Weights of a small mixture-of-experts language model, trained from scratch on English Wikipedia.
Size: vocabulary 8192, 54.3M parameters.
Below are experts of layer 2 (counted from 0) of a mixture-of-experts language model. Rows are named router (the router's row for the expert), down (a neuron's output weights, with its number) and show model dimensions 0-159. Each number is 128 + 32 x the weight over its row's rms, rounded and kept within 0 to 255. Numbers have three digits each.
After each expert's rows: a language model's description of what the expert responds to. This comes from a sample of Wikipedia text that the model never trained on.

# expert 22
router:139144192115092108131096144089144140123140116169108107152123138086120151212053149159154164139194141143119123128077043153105160158178140107143118144116138107157098096160143082129172131154201148101117131071090147116082130135132051169108155154133107109113204083132123145159104127083075174102174131157095134063106095107121140130123182143113081132077044157107136172084137133099129113154181137102089063113091152128118146121141161115109152100129078088121142139105146116164120123101123064
down0:120199173074189110102182164138186156082163119103071178126171138134135086161094080134139141106104089158087112143151132162111108205148174076162132133124118126095141167085132154099075103129146182092104104061125163104079123168138146140150131158101108153113138121167123138149134109080137159076121150112133135184118100133164113177141187148188080088146169121106107152103113137139115220096090187095118151163099157122151141123148137134130120106105113150105153139122096146126099216122067158
down1:140146070117136122140119171076144124137244106157124148125156154154135098122176196172099126116095123113149090142114094179115107163096130183146081146093128127086164101108170097161155127158178061071118120130154107121140106111119116190125154141106121115137148088131102112090115201165115095115151101108165150198122082110084122171100099017060097080094112147108147129115137110107136172127146162110100096149153142132085098118147160134162098129120123180113162128112166121116129086154061078
down2:124158073164089160135120091091120113153114107102067078087098106095122096103100106163123115172120148117116091123145109128103109160133110129119177092093088149147105154137134106158073129059063142023134161165147151155136131114116097183128114122126124111194139110152124160188071161181192147142124185065170151126081173099173154126153100147066138130093149138128057127102107101117162084166111120106141186066159117127108112081140143104119100117131107122058160148186149109165128161135126099
down3:087082100083064117093041126117124086121143144156138074141120114138186056152131140133134113101112054153109156100162083098115092135142128173153143140201119139144112140104115140132074137156151071107225109111186149089140103151141131108159155149158164171100136181083070150136147113104102078119148106144180140130122173204155164121144166171133079154183136135154147109083154122110152085123127126187154123138163108137100118106097110162164125136065091174147156099076098144105116141091104133
down4:140106138123110149114097093158154135085115105157140119145159140160146117105115134077152131112206168138067116105158108109170111124154152055101104104199142179139163116144119056149157112109119131168160125148163097179163170091136215158157105085108059179170110107100156101126156135136135128125150088070123164184102094174182129121100106134121135132162164150173101140184115172157137160073123119183107142110133095169160101061105175119136058130110092101108084105063131069122146133135134112
down5:137111140146183072087136126114203123113079089153146122095121078138085133135124111165154107110097149122137092100099152107161114134094104120132103172210176128170138090161090115206104111151115054117202149110123139165154114151098134169099079064175140111133105102107124160159115117095070174086149139153102130126137104150179148091172112121152097157148084108128146106120151151152162113090145104088199103085182085083179102221148109150129113092141154116143116116087180160112156119131102164
It responds to: Word-start fragments, sports text. Opening pieces of words like re, con, im, um, Em, St, often in sports game reports, such as rest(arts), spons(orship), Sp(ann).

# expert 49
router:124153209152100100074104132111139179132106097194070126120147132064127139138093127175161131112172183113142083140071126155114115165139133174146128150122104074183111126142214134129086133135139125077099117073141137072112109135139114136118129119152099045167161101091113111137129117107160155094122112128114114077098118092098150115079139103103100097066121133063139211111193151100124122152140114119120142086124166157066118156181139073105152129146128132076208129143150141180135144077120088
down0:129116140121072128132138073122100136133124189139070140143114129134121120144166094127163141147101155104115133131174114129086121130168124090157093152167131106083040147103118124095112151134075158150155159056105143141117107080154175118156110118105003204135171141086158095169195087134179092135085115123154167132167147115170119120160140108138110119197141169131124113172132089182105155133187173138151134161100095101094140141081137163152115080151115113053147104100071136145107088135089139
down1:105131140112079147100177140170096135122158156131102103096081168136108160095088106129132136146128059101169122131148149109125105128096109097080128084139107170111213053157161140128192114166166130146137162167161146061148097127134152117142109091167138128119118197095083138144137127102104120077181160142171120090127075110177125160140187156147153071148114224124112151123193136099099123150100153202154143160117089132151129163151142136117183137098142121115061156147136077141189073164127140
down2:155110122101178126076140110133113179136103124079102096170138120150147134116172108158123162109087191172112153096119164130116133142075129073091075086085074173169110120168101175113137110137123123131147152131130119140112070152105126119123177095156142135119146157167053122105137176192064085126160095134175132177106186143190115123136123183115127108152069129154143129134120125065190104132117124081119189059119116158114140177182099142192105168129113161165179135119064111097146180116107137
down3:189137153151135140139078136114050098076116176132110115095123104089110161143083125144152104160166051109130073039070115190117098111143080102159120153142140150062139110141125123108133071157108117097162088125105147155091119082118136117132141159216114124141092113108122132175138129140084101174084105132098119098172148127132165098142151146209119085151164091145180096098133200133160110146130094198166109117107136089100114127170180131134091139124093162151105073109157129060138118136129137
down4:140106126145156119121133151156171144094103150115141105119167170169221101116159139143151101163098104163144130106186107096073091162135104081118099145127131111088149152127177150139153122108156049119153080166164112131108165118167155081156222100161128207158112137084069060129136135113151109154101170093158181140127099144083137133187159162116144148160135124164169054099166184115136145146122130114162132129127128134103163146171091180161136153163117127143138146147177147069121184119203138
down5:156145130094125129133173095088142125126105155130109180171143057184124148118084151123114137206201137162142163176114112136136130093146131142183127097089151098074085123178108057100113125122096142159085047122151130115143157090144136102119144109161097174112087073124167114109165097165138087127116099046134163120151125065157147139103120094146117155138153147077145105173168120135130123162142149139103172120113089131101175112146113145212094163095112080076177161106159169095103181102072135
It responds to: Periods and ranges. Sentence-ending periods fused to word endings, plus dashes in year ranges in career lists, e.g. "ters.", "2008–2009", "U.S.".

# expert 19
router:141132171087125124097120155132156133105126124166069142117101059112148121161095144139173203151154144104149081132065082141065142136177116148147093140122088105147132126157162102122137163137203114110132143116134110121094138119177108177098134145170025151175179081108101143150112119106142170133165162158142114057114114101110101180119159160102107118092066158090147143094164110145125114170117107123108066123132124170112153118149139139132122099096124137095170211076186080141115216109099085
down0:131104120143134125121105120140139131124132135182188136110126174101105101131151138139171158142155113164169168100102083080090034194150151114141116145114119124143091128080142049091192200112151146128147101127140178135103079111113161136115154123155125086158141108133118130206109073108079079097176104129164130080054114107141201142117153176181088116108107199131130107103145100112119110125117127127084135133164193132105134137119174150181146082099144190121128142073097110141114211141128112
down1:100135111072175142150115075113216132079118137105168177120123126121157181145110159120081156159137093139186077104098129143077088177155101078097086139069086149115168148113120145096107138146075131123175133161068058132134124093129180095095122123119104174054088116144124118120136139155109115079100131079184186096102132076142134115153090143132060131092113152088135156166103118145151158157175141123141163073143059105156123147126137083114070146156113087128123132111118075114149131119083179
down2:128092096167123084140201077114085137157146121153140151179102135144166110081162125071138130148119099129151160142147135125125082160128125155145138111052197153104030081151113147150104141135082138141111190146084103152134079082172166173146069136120136123127146116106112081155128182128084117119084083108121129152137164126144155119186086143120180150103114146180155119136159175094102164112159125105108122041108103120155188098143109196133168105186078095170144169144164153148111107138092110
down3:109083126149143087154122150129118135200120096150108022152140106126086134130152047156116150179121116092153090080211113122068135144114107106099128145101132151150129148140120193091107084136143138118124128131137138111133166104114071054162098105125099095109133094150120138102162160129157079145120204098153138121133172115127173127101144117152118181139086106094148110100176146123142194168170070134159169112107115160213146108136094158125193121172162137114146159153088115196158137153162172
down4:107118161159148128106121166160116141131156124070157145171077129045093120116110146121138114052204108084182078132163124141083108118133108109124130098173105086108116184148150100126154124087090113138083154139094097109115136108099084131091171151101113123129193094095091087137121133087058159169100131081070164072133129185109082143158134195072134140091142133135107143175164099125112126143215110141117108179080106112126167121100112110096160162147111161185132125132162097153081116079126165
down5:124148139154078148055123126106167200183100098168130166133128105144111127177132151177102148178113104092101119097147137178171175135114132097097204039154163101117117144207115103083115096123130119122181132124154098128112104104114119113095141081083136176141155091125087144167128132130127115130103137167078070134188081168076042137144164120124097032115149179085151143118145141154186118143123135145134143149081083129132167126122135090172153078102113100103137134140173113137091143103125132
It responds to: Ordinals and prepositions. Ordinals like first and second, "In" opening sentences, list items "- First", and Romance particles de and da in names.

# expert 53
router:172166183148126122124057148105149134150184092117132127157147117069108133108058170206132150140155158143138077130097122149138127177138136130162142080098129125196103126160134130136137101119155141104135120145088104088151109143133077163085116157131077127108135071175117139164122115098129203089097150118163121044091100070081110144107092146131070080106109143070163186083174139114084108127139140106140146059141162103080114121138146147117088080107067123123182118076155088179129140089146112
down0:150100072125134131185152143122130118133112132128090078163093145151158143163111073131094152166140135148078150134156118182144171116163140136081145097153150116074120135158022118139112099109193134129130126131134100138129155092130090116088112097102128114127171121094152181127155120163137103109165125125065118069165101119124195077084142104135152169117095114103163163157122107109152097104098135100149113145174166170117070021130111115193146100052104077121195139062148164096121153089113149
down1:153163129152153127176087111094152093169083145129145110179078122194082089171171164054107109118141136175144125098078125109149173172129116055105108121107115121078115116100086160109125098122134111087073126124127179148100162130082075108149136080108146188124130134147089111129108098116139110102157161097145160169139098183134115134195165154094115148151153114117097085096127089048138066061093128092138165051067132143135126118160100073129123106134126078151189129089117121117114110140078139
down2:122105147159137089087128113126081135170114140166136104157128097072135150132183096123097076128060179088185160092149158133085074183155061108123154145113153091098108112227046151147120143068164124105191123173131156147089139153115121193113145078121110133122125128138147139136124152118078084071113152179121119158096089164096110144135118130137093153135093080127184106066174126046134138130165137138147111093156178116167111094145122110158148144090111154205093118123107127110151122125118145
down3:171086133139110132149130099146130188150173118090173127165039128185086172115160130106132098173164163081115112172141127140134143121193117170071143146171078097126091191126168136118115112088138104126162132091130088107107125207136117131108098130162122046079102072095137134144120086113113141166133148214150085110088130094153126123170132100135151151139168125113096095087134156128103048153127096158122165134102187081094137140120100162180136091103131157186157091148115127159088161139083143
down4:188148111110173107115145186180196122111144125127132142125134040133112103118089123165142084156138125078074167146110114158134080112110152098134118054099115087172123116139081113177109108134150072123092096116162104120136178198139141156193142136185128111117129135113027206136163122158160157078093137136101152130104099075125107122141080181125130138047127123107141181122103137107118088065122126101131127120170182142131110144157158126122055157164148145113115116115141179089115119147171141
down5:122124070126092127125130094133072167135142143131096159184117119131138123152129150157158156117155122127181099154126179137118214118139130065109125101171080154085124132151061128082132110143165114150126185183175111154195135181103141105101138125180095093154140077129154169124100106172144124169155200111183108163099150175106122098128111161132135116144116109119155121094115124175119036117112148110148186070146095118156185125142159034110087131149113072126117141154101143118086067154078112
It responds to: Line breaks, sentence ends. Paragraph and line breaks after sentences or headings, sentence-final periods such as s. or ".", and heading markers like == and ===.

# expert 62
router:120181148105150139130108114091138144136184120170092120167141071100132137130068169171150149162181170134120110115072075148116173164196076161108154144105081114200099131142155138098123129094167146065121135104123135098105093144124079192118148109121066074148190162121113145158166162114167173106165162154143164089107119129155116128137145153126069120085070171060157149102126126137107139183114144139107142090125144178114149153145183139132158090098100126089139157065194100125119156121143059
down0:197146100140121150153100099168100129198126171126128082131142183133129146144084144147078107119106116159141129157120129122122143111066123108143153136132148111123179117149064129063091138125101128082106130124195162084088105204077108147138127110163120096115184120169085137188115136155123102145116110093114152193156099136121148112105148084202194151124141127179153173100116116093029147107108151121154130134166139113077194105084112156113152105220131141105136164162112139200142146130146146
down1:167129116148089178107072136090105136143190054057079086104108124092140131155166113115144138126118119122162082079084088103097116105159181086182151163102102167141130104153154127150143123192124156082111093150128131087131092137154113191049132160129084145107102155122109095122094156182132111117144114108113101157096155103095144116076107153120170098140094153087087096104149114146142137111115151125184139184144123143085055185110158103106192170135097187118126130163096059078169101161128113
down2:143147129108138157122130152161125145088122158144080128149136149157099165117141085156148129044192124141176108130160134136174087178061123114122152056135166080076096080208118105176207125146136144157074083167122156119083133138132101128115151057137198175170107126113111135048129127146117130137116143200123111167128097152152079151105164096115094096122099117077082145120150092114101111165087155139156096156135165129089147096105146086120145114113155154145129128073100126067118160177132083
down3:198141150121155212143128169114127115148189108105155135199122102151118096137172112128146104100096129102143137122106150153114094127150120176179108078170146100120187092150112097166178158117118077143176172114115132105101126119191150062201129110131215086078141148148129123111123115120093071152150136162111150142116114132160191180102192078133154152144177126077175136151045172113153132146091143118135132140127119213087112140127166131121167105149153118113138163082116118130079145154121153
down4:111147150100175151088112150171166101100119079076133105151146158128159152170150091119149090113050122187150103119122129122079081056158115072129132128104134158114132091166145115109187146128148127070140108144108126116219185078099094122101106138060087179134187149155118153105163157147111144127140149177149147146097096128110098149098121149118164134106126132137094121193122124139131097091155167081135155127147095152153135087091172078114096139063120131134136101112047092065099109110044095
down5:059090153100169135159130154120193084096131113113167125145140159127129153105093109141120135109180172119140101176089130146144154111092120159111161120133175093139139157109198149145087134127162121107199155121170086083130158129119092114135155173155126136140112110137109115113071072092146063136083090141157080085146166092120140187123156199157156156127028143182082138085134153119139157126140031151166169129137131154122133058092105180157170128119123149123078132129086167149144119115089164
It responds to: Word-start syllables with suffixes. Opening pieces of words taking suffixes, e.g. rep(utedly), rep(airs), short, rest, long, public, often after was, a or the.

# expert 48
router:154183120059052070105051130108134131064126126113086098125145085069109175140084161139160124119140193118128123142056127119144109114131115122162159122110112148162116075134143083115102105161123112120138122125123139067127089109089084154112178090128042120172102107166054141170072093062139185106099141143186130121102114116122124141117138068130136108075084179123158173125117120157151154132155161143110145132100112140118142080089151103168176144097108153079174141110180121107115131084134085
down0:127079108132082075156111137143132135084150153158120114077163134122090114116065107120114110113105123112143068189120130110147112133143138171138045182057132095145195114089096059088118087154111158125155100102107038053153142118113157102129150125138131192101133089166152130121094099180139109074124082133127130126113079118136136165164112122158126119106200107086064163126105184163089184089140125126132109179127099096119133104076089191141065137135138126107092101123129154139119165091115113
down1:138115140171225076098116127138117099138162193126118118164119113118101084114135168157138155135139156124088131084135120092126183106160137129118117127176093051073115144115124134137131204142207088178157098105143080106112173112110169126172136141107110133157110049111148089170188050121075074131157115118146137097113111099119092102169135130092113124125155108085115171101121116148052103157142140137087162174097156086152097073150160119160179132089205121134129119170151158152108112127137152
down2:188160062068133219112172127176085110089088112113105129158146085120149127114088133111092087140126162153111172139128161095182105096154083141151138093120113129103124139069118132153127117120160146143136141099192148127123126172126099168096145125142135129096144117062169135144146069130105099103131109159200162121076068141206099130108086150110147115128167105095098083152098092107155104091118080120109088123071139181061141175150149209105125190089160138110078148132148120134104125155087110
down3:110100157131168128145140073112166133057145146133103157110085148151146093167096139034082130065053118071106116132097106110148121126123131081114155186122100109095114231165132124122166097099099179136133140211155134147104122141139120117127129116139142155080137134124078147130159066126111171147115109105149160141073108111084114206123102166112140148143145168143147090125111156138136049075104133125131104105127190152144124079147065201106090175120102154157114121111144146099124140133096071
down4:136142136092115129179141142127161148100112116131144143128143096101093195139130106063113202131162176093135135121130167138166150047138099186138119158140093146101113092123153137112133176185171184109162140169071146113152102117116120147079168145175095131097109158166078117140093114130126150087118120163101149088112192067128148146160092107154200172083066128078111113098102152177124091129102142099133132170151113133079145120171195155143104170117115131119131105093189116141057138118135034
down5:146099122106110092150098131049167114142125125153162118160094128112124141110111113083147090075150128156125137139100126142145180039095138136127116152148125171214135184147134182159188102086091174135137151124164132123030166150151165135134135073124159147121173122132122161154081092141122148140111122113131099090115152165180188123116170188098128121078058166130098130172181161167143128084124108097152159142150099079094066110175105125090155138156090109147140115153133152148162172077137064
It responds to: Pronouns and determiners. Possessives, pronouns, articles and copulas in narrative prose, such as 's, his, he, the, was, in the.

# expert 4
router:168153177080129125122118147128178120100153108180106101183120062111104137118073181152128168185182122097135083140059117160106138140167108145165142123112125126164108109138170126129159162134153113133095175095105112108115143145127096173088179140188075075145187142091123161138078151095144153137152144131134131036115095111161124147123175108138092124070046195129148164096120110143102129145062133129100126071129127129055152171152171127168121137114101087130181126121166140121153167127153062
down0:181069125114122116167141141118124137154092166105106127157106099132112104140168099142111096082157116133124096109143142132102132163100146113150173105174153112116110145134086083124147121129105090092090065194067116094144182138132080105105189092182142112127109137140083184134104139135114126088073160118160096152056085153129147207122153137092145068154124132164112142189067120130110078171139155107157143080153083157062182140112088148145081089168108171129175111119082097087090197089139112
down1:119116137125095097128073096172081194157140112115122100178113135160119115224140145095172157107121103174114135087110132126144102088197133159166135141130143177098169165110131121130082143116093161122139121051119147110106145164146150182138095126155105103071122132149125113204091109186110181144083115131144160096126137128125111048167137167101066140113108117081159089082134115084136128149088103120123157163152144133135126130145085235176125161110074154108104096079061089112157101142136120
down2:117103127087096120139106037140124144150169164183174149088149157182165099158211061118125129072092170115175154111192101137115131109080133130102138107154137078108148100142122136147101078128060117138143101106130083149158126100112136112090168141153122086110106115069101115057103091164126101104138123108128111152120119124121115180087112123125152136152167088135043091136157083149059105134106118066055141161137082117123145113133075144117157078143120187107114109200123150098120086156115143
down3:114108156142132094159147136148097129087103099125172164072153071120134132142154125081116106148191118098092178177113169109109182149114086116075150105181159147154098135127240094102121132053159096169099109056134136194127121158095164164127191117131113097092125084102129149121139088118124113136130075104149131155130187132133207087067106133088153134171128122120132116146123147088125127123066093175120127141082100161164152126136106154150130091179136135140123162204151115136150140103106201
down4:131121140140123143124021140059093142133156143152139075117136120149113109123131120125132108110122136141137140109125133084142145159096157155109121162142124067139083186113095107178095188131091090100084077157118144149115179125112163084077090096092093129142099108186152121115100098111154170141096080058158092052187132140142112135153095073109125096121153090133112083112082095151101213069122131077161130123142177107092154148155141085072117120157143110097116143060073113189103146114095144
down5:172165161175130126071109075137160157154143122037104168061155182131112167142089097150132124171102176172177142123074105130144086139149121138136147130054115137112133130131133127111087145132127157118077084180125160100101096122177137131090099131143109128133101170077091088114129091152133160113114134121052133131149101151080145112086143155103136095176192125082098094120129153107131152133153124070107133137152109216109119137142162092131078113184150141148077192139123063183125164130123200
It responds to: Mid-word syllable fragments. Vowel-heavy word pieces and short prefixes starting or inside words, often foreign or accented, such as en(graving), ou, ur, ü, ie.

# expert 47
router:125137128105103085095115121083132178119140089175140107111106155103138124136089179136193158122194138114168102132089097163113104180164144110149150112134117104179088115126170081126074125099189160108085158125069163091100153144142103140093158113143081142136148109121120155187123143128114130109119113119153175089069153078184156150135187155149099128098072177091186159104164094160112179162100131128112089093115087159122128159146176122169174088090086134101188146066179081140089170104131067
down0:133081164135176120109068127150117149088076110134029122114125162182102121114131096133121127101108082142099128099080125074139132105100136120140101064081119168162056125135082139093134082144092117131188131052107124121151159107135124126153148126136126139124159162120082150151160177211132105182096138153158125132086154158069153136113130180114103128158070118112171076097180127075124123095117134132157135077132111116127174088149120128160139123128096089154130194092168182169099195082107078
down1:114168161056162153132095096090159118086058129120167152136192088100140139116093165109120136128111187124122118144115124139109165092140093159164080131071126087090119121103097125102108171100123127082155153148170088124186137155149147164106126073125052084113169157186166115118112129158119130071086091150165109124102141151153136211116083091170133121055089135178138108141130162133095147118149143121123151120122147080056166150117083116208078152155082090118133139134088167103110181155106125
down2:137161133122104129123128214097109122106166102127166159127149078108113124164073091155132134160124135116092148232108128196122175128114162147093142131085159113075061079099117126156175122067164133158126152127084143118128086082120129166119116174080169069175147097134137113162110116127097118098092142107107115095096116063082169132163082138113160107131153126124138195139108157101045112097070106170113142105087219140127125130118118130148120173123138128157167144179184136174146124089112119
down3:131105131147089125171145123150077114138135090159133158185095125139189157138111157149149067132144099149172092110111138149150085170106095043093142102193100110162128128093091121131092104188163121129102159125159114142078114147122074064069123102160126080113108099170128084222138126174085116112141130083095143137099128098217214160123104180182133122124106068113072146129176123147108124094144118109149087138115089129120148199102113118141118081126122135119125121159180096151158116147107157
down4:111124099123094130095124088102142170112120143137180129127137161125166134176147105114187137090170148092220135105164123184095113094163114146108064147117108096139133125184166121141100155105150098159121149113128097162195123048143197129141150146141109152124133073093111108111165166117141107066094171129191128104164135115133106145133149084134131121138152111095126180049141128148121160124164128116064139092163085156083198136090121184116101169061110107166150169059142117082142146155120069
down5:124079154108125070111120116089101105092110109165125110106120207146150112080150139154186105111181174126121153112155146150181204102114135135171104183152103162154094172102099080157085155130129168102105160149119174087141107087122119053170130107126096103103071140097080133068130106122083111117121120074091168102120157058132139096132089173168107105109105079113153121113119138110147123111073098120118117084075113205149082153113138130073092104098158111196132144096129107082096115148089083
It responds to: Infobox and taxonomy fields. Infobox and taxobox labels and values such as "Scientific classification", coordinate symbols ° and ′, kg, "- Country:", and taxon-name endings like Arthropoda.

# expert 15
router:128163147087138113124141136105128159128145137136068124139112087062122156151092148170188160154159167132136128118118086152082210142212086105148126147106098081144090070154135096149105158149188115127091173116107116136144153123165094204129138129138082133179189145113081162164084115117177163081122145097149105114068104100149112168109127169123125076116114150093168151065139160181129131143116099185106096090126152122143124140142164081173110073090132090098183159083182160113102144122165089
down0:151160135126145114173116132089107140093119123190114142168104059102117097102117124150110163158166117140093067150134147164069132148122117165152104124133142113096093136137132120116152095162113128136124214082065127134085088106172095119066117158153138125117103128174119171196186069110176093142057116161176120053131125084144099111179168114107124146167117141146180138024110126130173170103086151107097145055145135088129096125138089142131098153132160037091133124146161120122129141135130134
down1:109131151146103140114141161099125149180134128089100104142068117048128184146132120148135136137110183139120154109135195145124098075116112153140181172105155084092138073077146109087167129168158103103079139141127141181108106148137121100082089156079183121109082106115129115111130166172168085162101144135080058158201178142109135100144151118131132109077128131136141105215112101113070142168157143167161112125111168151179199235151136086143151102143151133133128117141111124101127083173147114
down2:117143168108091181120148129114104133100144138124134184142134130161133109099112132099094141120098077113115141161115112135165121160065198114179115105088148150180187149110102102104158157127096125065157104120099149133086169155092159096095148163149145090060125111085128073121121086156075102164115058177154084117120190204114109119090121060105181151096124135135144147145127084095059139123122104113113168130097083139145130128149126069161165169158122188155083132108110156229122141143114090
down3:169069148105086050168182122104167116117115118077100131149107067168152174174118117117109137119116151166128113117096112130135025141115210138168126106091152158144102104168140145111126077106102117136114109097142104099092089097102102115180131093124141186134166137119147114116147136161118160136111120116123162100116136115129180127138119125170116177093133127106144153103087120109116132082095100160128135091127122157118152240103069173064132161080086146095060212131091134096138146105065122
down4:188139110117090150163139104113162079125150115100152124101164089161124117120115194114094132060146110116089114172111163109069145115118103136129188076107132137113165084124163112164191096153118096152162159090077089157095119143154129116101085100088155103097164090162147107117100063144088152116200063159158078191082146166186127126128095090142146216127132122161088161071133113085158135159112081161111115136146116111131124141126139186191117174125130110128147117091133177142114179172100101
down5:136093145149146132157116141116169153065112145098166149151149118107140157174156108159131116108131159175131149160126058119129099144116051160106114064112175182092149139104143173138090162057095121108093128079088117143105122125151138122139109168076104153086124110122075163104126105118098114138067114145060174160093133088176159111150149134087117090168129139140132183115115114085076038126080120112141127171152148064062195140142089168141164078126118120122217133116099139131080118142141093
It responds to: Politics and office terms. Words in political biographies and election text, such as District, State, Party, became, "served as", politician.

# expert 0
router:132150125125100067066137122104149206117131105151091091122123124094128164160089163156183180089186125114166095136094110157140113168150139112115143128129150076129075105130162077155069122105166175109090177100102107108082129117157130164070187117155100119130124152148113151160109136154108167127103133131186122091090122089151133137148153159113096120094072171098159113111142104160120174169094104130117095065130105143103106123125195119152139133109049110087186186095197089165106190085122073
down0:108111063214138147137158111161123144173136111125178157091168139159101169085104087170119134108136118084159136072178135138153133164216093137160130153126066121204116188196116108186073128100164099112141112138127094064130146112141173168130169126099115148121110128118144080113134138111092110145135121118145109079115133134126124135126064079143155089109185059144147127144110110160190106126180168155134149151179163074056122170109134118100187146127140160131162106154122115097119067146134118
down1:150137129048174098088067073147174103138146131143157144090172172111039135139165124113097128091067136166130068143097146189088169125125133150100075159127078142100133116148176114194114110102150114148095162125125117129152166146122119160116116112159069200163165164113143160174131112098121081141113121053075117104164057126101104162158150104126153130160112094149172131130136083170150152114143105170112073165138165139146154039089108095132165110129101143120157120100120107086168134137150112
down2:176142163137120143121139151187165099130113144099144129092156130177166096146150133130149185171120128152070103136136152127108122150156160104152113184131139126103118111150127158170079102155113099181167071089082156154118144155078182067190169124139196119066127072121086124165133126104155163168125133096170100152117116148076093124157209121106159123066147096114126175106159095153087134109111129067124151117189148146179079105114124112083088107186142118081114091162160066115110088169091158
down3:098127167135108132190172091156174153111155100084183139063143102117139144090043162153161143124159160117099123163095164116124152108072080112163166182145162082076140147079156088104134127110144071118107122121145122103132120190142115166137124102142140149175175125182108142127119097115169148112175161126077117073162190070124179179116095138117168138114153092138140197124160131164075171140117151139129162190140162121142180098177127139138135138140124135136133043153186124139133182089144101
down4:124185145139106146069119080131123156172116173111092219154167121114163144128123136098132121138150123045104168123122090099190178136165122077143140129176146161111167147123074149172153114158122190106105107138142117116183029117100100139136163079117173093155137076089125104128122109076159097124123122072131125176094148163128120165129130213107140176106095098185115113166116113131082160112146105128152111112113117159113077174097167134185129124182120173155120126053151135153087121138117131
down5:021100147164144142231134126147133082076120114089128153100162179134134102070161143134106075091127145139139114195117131134134163185125111121141069095117160119114140149103111114113131172167115108122119080148175144107076138116108121113127085142089089091216166131133119137091090094147094207071203094163137087142130132115137117132092139189112115105152117106155126127130129156069116128122127181146166129149133126113134168202126068117167162129070102154165126114190139136144096112104138137
It responds to: Infobox and table structure. Separators, field labels and headings in infoboxes and tables, such as " | ", "- Born:", "Scientific classification", "place |".

# expert 37
router:111157137139114130083078151082171204130126107146073139188128110088104130135087147154141185156214127102177096101074092154126151150152142137101100101076127087162075095159162111179080145107171170090118152091124127109094111126118115194076174093145092121102155154093126153152138160144118154124108123121184162096086127110133127123149159122092089078117068142109137113099153141159148183201120111095119133078113131144123129143132179103179146120095074109085200172071155080131128142132145079
down0:152126117083130128131115064119125121138130118146116156135112112115141123082110227112102091109073151074151115118157086109193159106170098167123153161097104107105101045081097192131129088117145150142070095151195126108132151069151105117107156118126120050152140090132147105126130140165089124167039183074138092105132192129156093106182116116118076121101136132089162102088094113143054104139161131113129113102142131165130137127184140096112160115127072077112129083149156181164138095115095128
down1:082132103121130109105114101165135126101113203126149158154128157129116122141104107131072104136107095130110065129134067166176132143075133141081124060139175089093111140156139140117069108108043121185058155137121161095138145136095132175139192181106126171103190126109140051100118146172142151156102102094157137147160080059112090106138092105101117101164151108131118074134116139123097150104092068104148074137133113100098157130119110119108148198152154179100163117165135168141067095137132198
down2:063195104097146076122102185176109136122093058102123152171134089166086085111105153105183118100145139092129134104101153146169107119075093148134134112141071136110136113137184144105105109138141115093125087117126146200109110162115131120114123136126082087127163134105117094106078138064075106140079116146152150159153130101211099120138069105104155091123119139130114157090146136161115119087106179132115118098117120174176121159111187021128116166175159145098108199075196143158118105127103121
down3:083145154142174175135167146118038121092138108153158153122170154153139151104083130100085190118163123167158173149159127165146115122160078150094158108160147101146158071119160186120132152075098159154097095094090118157105110149137126137092126115128106137153154095111110115156133220112188158075151158119100078158165125160184137075089123144147139138151195125111104132036141149166120138093105156162153165107164162112131078147111060122071117147118085114197135144177162129104112106116171117
down4:111090127071152099123187121130155152111122171117126099078151091069119176072115147133178159158173159105149105167123168166093141102125136155062079120178136141139123165114184121158119150073074197106129062119086129156102126123102140112138146122119134129134118112111109144117112144076070111104167111212146111065217148093126106104139110148172133113130149079134182143116148142122137191165130162081079141147197141102163158091160140093178102106137076139125143114098132156091145197089117140
down5:121117142140149092112077183153116134146138123090174117129152058171096149100137169118149206096139178150168155118094084164094130174212091133130137135076136152164134156086089133167120098100117086120124184107144091177188139150112181069127142139140109123098095108089213118186133089164196133097162158122106106132086164141094100180151078111107087148109129107098155114091071109115109112135102107141144087093102137150131156137122150103106146095120144080108125140044153126108200114090156117
It responds to: Infobox fields and headers. Infobox field labels and section headers in geographic articles, such as "- Country:", "- Length:", "== History ==", coordinate "°W", and place-name endings like -ville.

# expert 45
router:119196162151094132076109161115130163143137144185096121155129093025114119147100145151144120147174152114137077150063095157083147134140150144116159165094088076155089091154209141159104128152143113119079142104071121098155138130119052168120144150168086076168170110097119115171122110130159178103136113104130095088095094140111099116091120103136100095091097139076177187067157142105131156189135099131094118095141163108120104149171119101106116138119090120064187162135148109168143166086108090
down0:188138122141139106100162119105108121153146162107014085115119061082157142111147096102136148134075135100091117199168178142141200069081163112080135140144043163122091102086143133084134088089206132112130104132115153082134098132128099103130128121084126115081119109133180120132100133099152114128146113120131108141144184111173161130104140164157068119112079130168133142118121125096165156138068080074073084118116141188091106112139085132171113118132203137158147130118099144130115177126132169
down1:095146166132101145111129153106102177126161155159114170105109127129109141115146176139146154175109139181173124134185092138132156190171161117123155186143141180122111133135117064138174155116134078099188103134055146158121140137106153055136109102124170196116159115138114113079134171120136102185101144072142114128120120072156221086094144144115178118127087118101184077147179149121159137128131177143152124157113145098150098137137143165083172040115063147166150159135096103134120188136078133
down2:115153197124120105184107184154070129107147115081160144109158141111074145165125072120103125130134106124056083083112100135149077124109085133170142133106093097162125161109199163169030123155089151096147132172096132057089113159132112113143095145157166125089118112160088097111136191136135145103133099154126137151192139128136108059115126144158166140144153096128178095108136136133145120126121201082118086099112179058171148090157104175112099120134103154123077172179105105174143120159154124
down3:114175133137085146107112177108131126166110143151141127147082137078160147084171096133113111129149085145121145148062157146064128118104169153132118139110138094174100111157168131123139116126105116115030176072134165121206188113053153111154104162161114078131159073102148061122153135162149142122148117108121130098126159174127104110067058127138130098103200132083115071135123121156148118147158054099186147138100106110100134167158102125141070128143131100126230164145133120138098121093153158
down4:140126146117096058157155145118137110131150107080102150109069122206154132174159174100142174143137129082147123083130094140106108140144131094151119104104105131116101145095091148049140093151114103163137115159138176118102133094112108207075148119165038092117126106120142154211134122124101158130128156098170121142137192119123123198157098137116098159123160183112160081152115103143113131102132169140109119154106084146092144117140187155127145065072141074204164099077157186139074162092138108
down5:135103076158174214111081127145187109155068107125154161109081114147164141145137107079130151129175121127163079146108117141114155123114183118117097116169168150094123136095109146138145162140115149098079111105220049154062130101114098140118200060081160134171164096091130155128144139146169111144105151151052086122151133150090142105136128145121144148116142135143082104176101132148085117201143156143178136134136158099099134114090104094083123151149094118076144111182085190116101081148116081
It responds to: Sentence-ending periods. Full stops closing sentences or abbreviations, including "s.", ").", and middle initials like "T." in names.